Experts of a small language model.
Size: 8 layers, vocabulary 2214.
Training: a variant of Adam for the experts, 381M tokens, 3013 steps.
Below are experts of layer 4 (counted from 0) of a mixture-of-experts language model. Rows are named router (the router's row for the expert), gate (a neuron's input weights, with its number), up (a neuron's input weights, with its number) and show model dimensions 128-255. Each number is 500 + 50 x the weight over its row's rms, rounded and kept within 0 to 999. Numbers have three digits each.
Before each expert's rows: a language model's description of what the expert responds to. This comes from a sample of Wikipedia text that the model never trained on.

# expert 4
What it handles: Mid-word pieces, table pipes. Second pieces inside words after one letter, like W-il-son, s-il-ver, t-ax-onomic, plus table pipes, abbreviation periods and prepositions like at, with.
router:568559416453534444522510572460564548468460524476481550513568435573533470484443506446455555471558555482441539582460440538443521458574538549535416567479453437544539454541545440538463431467479580559558460524482525542521545433526523512550454446557552447566507558511447436556493477554443458565538572468425539473475480456537521468547538481438477567433496555458545458576434441437544558510431
gate0:499490477465521523521499550509430555515465537500559440594449418492476648437514461497497453391461438515491601525472567615436501488521505499453473445500422466556434491510560554506426532476510460540547422584623558530493468455585483479414405492521423450519543581561503556493477576431533491518505531494407509525463613558501450512491503533458597569447515483459559436483509504471559448484486
up0:487514481445545516447516492576506536507499504497427532406516470539454514587578509520523558489473468480460504542536434546467404486470520518478568450458424622541472504571602545489506573435517475467439469505555549590496467548534451560513496404501448548525518546556474534449517558459418452402499402479494447489504542522579441535541542478562549443517542513448600516525452447498399538460487
gate1:516469449484440417476541569460473517529500496510407508451478448330480463432544409486528554415543550543453540471571483511563581478504595461476548524416390426494457481586573453493539483578564504529532525434542583459625376506691499467538472470557480511485487496524553495533518539522470561454553473527455411545483518437505443561463535461449591587550526458525457491519510565491581465491532
up1:477517478379486446513453432466406456479476435510561489479437499367495543419401404546473556549524439445515448486529543526441437398522525538415519530495514523530545519481543510502580428472455540446467440514544627432513502499461538541625462472556401446426527505517482603494508593578541466429500489534513495486457469612520464483493504518531453470527650542450554519512512505519528473456477
gate2:527429426520543525571514542469523586519456519528493524464564554498504507614577421430465525554391505588501475518556554440599624541554501491469491594465503517582564484557486541538423544560551520493495522563566535487521412404482522523464509445506524453572463565568603493427395412498526602448470517543547486501456557457514498505536437495470472595510551514516481504510484491534540512468523
up2:505447459450528654399417539497481506471555520508487425412575512463509409544559509451484534509534441468535464451548396422523457457514466542489476558384537426567548478581522553587505595490545409492391629495534548487531458491480535507474529569512536478577513505532469452502487527490500515499564512492503525484476432419499439525551434514480513586454489488606546481422540472454551501514525
gate3:438519490500515432487473515564628501548493543563371470488572453518519438560569513503521489540501489408482448540511482573514529433494468554531470496375497475479498478475467485547526419506493477511538437503490493517539511525523518554476500578466457586515407508540428464552539528403492465429514529501455546456466478442436449412342491539571455470430391515422504455505403439547532558525467
up3:534594483507581466518500490562547458499399438417553521414435470501469408502544433499546484429459418528425552439397509520469521531511464449479508546525564504592482441361491471542454566519418513477433545458458496423562443415422526431504505469444484504473527576488531539545587489490486478488363608534489504453515562453536526530676470533447470489535596462528460410611511459445470555500485
gate4:537538560506475549470472468459457624497441587494440480519399442453602480481458519499472452465549589527439466555531464412445479455454519554510467463374567482482434454477528554542399520463516546522539484442571426555405610492438535450565488475520458450496504483453487452551536472562433488493514631518459496568583555468439492468464462536536494468491475475480496379522577547547494478438539
up4:426526486470570516476496536469606554531550559502481503452516470463525588446431430523549426502577538493470428469445527486534554384539560450529476530451445536528430448449522461556472473428429467470453482666540552465511467554551564492480483488479498514429505470516518401441466510523490507454511545524420594545548497449484486433550517438584568508550488431512458436440617541593548499567538
gate5:515462501475441551614506491531490489463482503524558555480499502512496506562444484469458553477427420442451477556439530468428445510633466425571465450545496483574518504578606488467477476545493363428500571462522435451502624481489500536510487614445498499547591438490433551497543520483513464462503574441495442453536504383525467533536512426570488520538498521486430461496520429430459557588500
up5:549514557385558508478470477486462480518460391461408465509510452513499520466384486491473591478482519462501463548486502472530452458517517547496513418521612471460570411535555471481462456562477394504529531471491431517506503517459545496470421536453463454487552554552416492473584454525534498443489545423483462512530515440418514482426489513594503573497453479525399464463571431493475433633464
gate6:556537561388510553395482546415475489424514443505623507557508455486484458493479496484488473545441463446540549551502559477385516509460601386523460491482491482590493526550488570562457439430444439552466440467519468463439511507563466472573512510531488486474483569584464504495480521466475453534591545560468518494469514491501527489548606607546532546464421533508474503490482473507456528495484
up6:486465485480494500487424558480586518470517477571568437557478468390501527527485524515465522464420511573475382562574585457418484495458452510548535518466472510508442481517459442434518458454594457404509519453516483627521572538443467498451515615488550439519423478449485531519465501494461501510446519436453557460586483449499569540623502537420504498418522454585607502483495497569501455478445
gate7:529394476534611515533424511561497543382474579508485505555587463596604421488516560396427478509466477553429399531561517575515494429517518442460417514513442449480581553529458480563454506520452502542525528480529562423526486500488623462534486476558511475509431557524490499574517451512511508529570512526481519475515522451524570496463443518482490612520471470402535513493489491410469489519613
up7:543475433502467479567438454563487541493540511492543545473590503594519447455538503506542595488477523541472446444538496538506445388422465451537555532433544532484547563482463512503540516539507462507498421486495477484623453504458591595410533560469452501484418541563531565545505493447477582568486498465490487511483532503506496452414557501512459539467457418475469587485568488504445481468600

# expert 2
What it handles: Word-start stems after markers. Opening pieces of words, often capitals or Latinate stems after pipes, quotes or hyphens, such as inv(estigation), Am(ozoc), Mar, M(ixed).
router:571557418456534445517500579461564544467461523473479550513568436573532470482444512444459556473562550481441542579460443535446519461575536549530417567478449432542543459540548443538467429463479579555555457528482520542518548430524518513550456444554553449565500559509445436558495478551448457564537574470428542474475480456536525463546535478441483569435498553459540457579429445433546558511429
gate0:430429451491425579430456486403427498509530619553465579645420500558587437514435482588565571466496484495551551472521502476489509477568511497476597462484486579507435506486334587401539457553491443522579528482439529507506576474520500498498566522496453533481505459486436492550486447451401471485491511519504459520432516573555497438451499539414508459522443507565428499498498469483522563482525
up0:521469458461432453468539544474489451552536512581470597451466423574464546490430433573507538504528464449434488426546574479494480397522485469494502435496436517520429445444525545331506514568373530516553512432472440523480532548491447561577496519473437501526489505459508511535463542573414561448493524502499439474395489534516459365501574454567509452516520538579457444454488455534503524511535
gate1:510489484520537495488554554516574420577492491565434525587468571477546543502482469382472546498486496464486478531448465607541530480548491519511488558455475435472493457559475441506485481564410541503471465514384501507516494576540528589497468508481402448565500560497493454493601472590440450495449507486524462545539535412605463561428438483463438582552451485565471465541479444518575470580446
up1:414458493473547517488497503498488549475429426496465514522522484507506466587550493554538458544498649530529537489490499463426554517498512484543497534418493456471549463497628540517616421506540582518526509529520553499467551602540506419448546546516584503536465497457505494398500473515574521448500512605516553534432528513460458543458507556540575441401498500495579485485458539611457406498478
gate2:465479512501417517511578517557506511500459475472623521451560492572473548530509477534437483472487454515463520469429506535538493463571435468577427588584489486592474436485555489493616499543477546539530499633451471476562600524508448429455451472504471427565416492500545467493503546514498425421485506516501504431557462559461523547469425561549556518502479582469556478551530446510440602495556
up2:540461547505529482563497511494478445572469473477518468544531434522512479490479462548504442472433516512496560480488495444536578469536580456531500537544412470489548499400516497427565521529482438469577465497455563509489522586544519449473502467530509490496552554514527369437492483498455559496457526483519496444486545431431519475497486547473593563461506553611573431509470572600444498483649
gate3:513501528474620440485497608502543543423427386523538458533528527513469526518501575468537484560544553443562420468502457404424555466444628468503477468524468436519488493516580470495440530489512497536475579507524495542555551546607543537574483569538473536495532530546512483600469481465426415472474531441455507500494535392409457441520502547486504577388437546516565550529429479522498466526401
up3:498473549544516459500562490579380441482477502493544522556502486555462543432582453539496573465428543474568446440428515460556504433533471535510439449531530497470585578497513453493541471404587522504432542503585524503502439439573490400480506564503564487568591541509491497497433543440510458482427516556470591465482518461505478508524445430449587458420615579573531476479488572460462490491496
gate4:514510470472513547420486440467579539465525500433427476581514492490510464459548510479469428525558452511544515458456490510525534531531540488464456516477439598612471535523455473499539567524479543545507602554436560443476651523466468496448507598552430560431466428503452559475542504476412519543453585460554478471472437483501412530633414444381437435548483510506418520489489406461535499458420
up4:420507520511477576490559586473533571486467498371413378551473499489524445512464522517500503525519454485557591519471549441488483519493534472430486552544644470517462539433573448464551547529446473526525554603409521488446571489509555531464492582497453453525525400409486571515482482509423448517417564583505566394577441527601501478500441469493437505466433600536446499470619550596537597460509
gate5:482494508478431438501564560450479516485466526500577534487465405441544536568535513542441514504503589540535516527571513441437492554508395522459505495481496415476505541544439580593477441481486453509476483490567462486501536580556511472557529402563559503559483510505431482512504579633529556458550561536440493545557579510501565506487488502509511473567573535400499536566319610377566436481545
up5:452520507560454442589476523561446593452529395435570510511508360380563531461506464431484481464495494542462454545554517489405615407466515494535501415525545449470529484532514601512475494481609493470493495534404539456419473481425530520433479503550449395478395556605432459524515522504555482557585552513428488461498525398529489562480543539491594581527438437479478499509398529483462577493487
gate6:393421552551454516489488489509504484387553532439527595496557487502591522464542404468496537593514511517439449564462507486493437423537518465490492517458517506480450480528454472542531499449519453521474552527521390456594560509470500456519501605521502486474515451579461437513511569550503440457615448442484495509520479529497549500545577525568503531432484450530504534483605493488540563623500
up6:515445559598439483499436606426410490505527575476483547482505495422466545528528451484458584524488580489551444457485467544569561463464505448398573533474491497514443486463574549443513522540511493449468467588532534540459503455464485503562478547553542529456497468482490518472511425546480504458508506516593510552496489598498438540575532455519484421557443433505454486455494485497529435493447
gate7:437538453604541554484552502513595507537519573528504609475503591550507631501474517479520428465525502503563458522600496567475502458564484552507405447464545467579424435456419389486563505408416500509412465504548507456597627460480525441512533509487455512447437450588483464537417435538465504506487500509490486472514498430454434405495573505475528469500491477530546542549501457594600531553398
up7:479435470523522474495512472556546520501572523396453490428590475472571526554461427463387438517547498473510499568537546539498473547627479563547449479491460504411442546503424398391539453432566444527484540506491588520596513489509336443421534536518451506497441465518524526522463468457551487541438548439486504470480482445515466546483525512442409520501602419481532436489534410554542565495472

# expert 12
What it handles: Word endings, participles. Closing pieces of names and words (At-l-as, faith-l-ess, Cranst-oun, Spirit-ual) and participles after was/is like named, called, built, known.
router:568562418456535448518509574462564542469461521473482549511569434571531469481439503450455555472562555481444543583464441532441519460579535548527415569481457438542540451538546440539465424465480575557557461523481521545513546431522524511550460450557552446566505557507446435555496484551444456563536579471425541474482477458536520469550539476442481569434497554463541455581432444435545557512432
gate2:501460500508508504545571506555560512476498538489422472487542549558520476519500541453491484518552503443402515542507466453484566528562506521581445574555572507544502427524506531603414405428455549425514502507472502480482511480549404454482585573546540501476440483502447315483487483555445500474529564483450509486411523482488442485505482555519428554525531462467533408534486499513508504446527
up2:451465514488593546471499430549470509529405480492518411517429554575463503509493510467565480577495473432504527404516478482521495441468487440475538457528541561601497546468391490522438451485509490495359500562493575445459469525454410432526509578462434563417449439485541476485532489534465441408445465467498557533488607576531532469544524611498520489507492444455518496470482534546460404423599
gate3:582429468471538487512527510486506489419545594516574450469521528531515457481548525417547563447552478506431522519541508507477476507401538535521468549518446561493635488476577472567531496503465513429557556522575518576480528434450568535488486446555569512567503491520506500556531532471467609556525463534477431501530475460538507571515393468550496523678658529420551546517450516461539402459488
up3:431484557610514454466643492549580543474502548493498531507503476537400531577572478475526507529541496351466524520434543465498413480513501443468558543562482512565469505506476509590503544515493478463474543521495519455487451470477455606535576451419472493634501446532480479573476549478457476462527558456565517526463493481563554503652490469478378555490511455607480562489521473535513498580451
gate4:533491481502579498453466528562556452437493520403434484507516495513488430475592531508543611565621448489404503530509494448489409469528538580468493520538626445472524478542492510527454383581490552476516500516362429579480505442582451546399497519513616458601486493540450499567535571535521557466567543486460483451583545464459414509532482539618499594560414558565404566445445554539464583539486
up4:445527486473526494491569440458469555434480509597483490524526453541561573587517421525490445475451447493590589518539504472556497478470495491474458554518421510538505519489534501491509468452521404481613502545453447448528459545543489496490538566566450517511407564477495477492486535554555485416530528527508538577426440550639486470548573569416435453427552520517501472559480436474463437522481
gate5:524505539565403514492490553517461548502451518488424519423541556713513551514542501456435417486487473449431527564447375531585551502520517478577512488488529483481468490457546503474443549491450630553545498499480528533484487472525520446513523462551534510455478509390479476443467479506539467449586529582448598624403432547575510556543495623514468565480509592503437528507459463527492441548534
up5:516481529545428500492530507477458536513470541485470535490534468537527458464366574471501518539511555477502394569511425513562486462488638483518527390530477379445551501485479533411445505484464499517553533498453512439461482515459432589437548562531557438464544567525478568487656487461526566504518508504526480521505458558581542541498590529349444438439455357507545559558532474530519502513506
gate6:480516457531476507492510519528501492511498467528438500450559481494552451483437426509470473448444486519420584509463522594457490462533453480562466527571518405547542442487645502546424549512424464518461520547496533565516529449462458518530552477478541527518525346562441484449451442474442506424465680560447554515557455460536549487496523508475600556523474603473541502574495461520600565427433
up6:507523524572496536603648483509446468538529541577415504550550519438431490446558532493575524468489462503518468441539420433508494383568416432545534502500501560493453465539529537442500515608470556541510529549540453460483482539622482478460472464463511608592497431477481516500533427523522563481434573470544488543469513559537442646477519492524451563516447489552436491508443552542514459487547
gate7:524514491472499487500500523399460550585456397577562441513539501619533498535457583489540527426562515465532456475506479493639531442485548479410459518432555415438603534520540579484506449546583450416608403583516563518527525565484542489494478561538527539486563525545540443479577482513516440410480562529424578546505502451478475555514506525543556453477594504537513557438495493497506464475467
up7:590435528438599501423491515421487599391469476435599464562524491536527491435464553459615592529477534538504509464583486521424427507447499498488578468587483438552554487382497546445549394486494486463494564509459469504445557443509453465523503479448474540492464507539541496526467494557495445476467547479492522470530459483493539465469445590507435489512441553500559457536475466375538531491477
gate8:561545508423526437512510549450443550477543571578563582527509455550484470494480533488466582458490485461417444452550407596413547510537521509483464502426554507512548515525469621453473553536572518524508386539575502514431491499473489472550560509538498437454494440462562464559514382581443422594522569451393530564530516534518583510470575385562517508434519488552580524534528560456495502593542
up8:505451521504480502439529501456406498518533500543522483478513580501553611582462539461369411584451522520553510469446577474429460450470556501495438489527496507523449486440542529449619492494437474559555506562502446478489482557549461516578479586533460415606572450512541482455479510566463494499418442433496595487517557443464427436426505462523541569513431501550463450525571460499532418469509
gate9:581545538590508504453494536462572472499571538484498469534515439542529429437535455473473474474495522406511454528459511501440428487569582484487461471532502488501528525526489571494593454597457466468609399588554459511486515534441446449456501509499495518506580536477497572514491530452458446451416469526479586450420479526626533450493572538569500504423461487500548470619410464537565582501502
up9:532416493470513454530434438455566413501549468475516464508488516475589483465473434506488573462428522511496533532583514467398528445544684544508510517433492485527388491447452497439556463497518437508584556569570544487413437510404582419466511537479559480468588537455440486516516525466519492466426484441542483515467494529485458511482554510572459552437502524524450446449453494553429535480463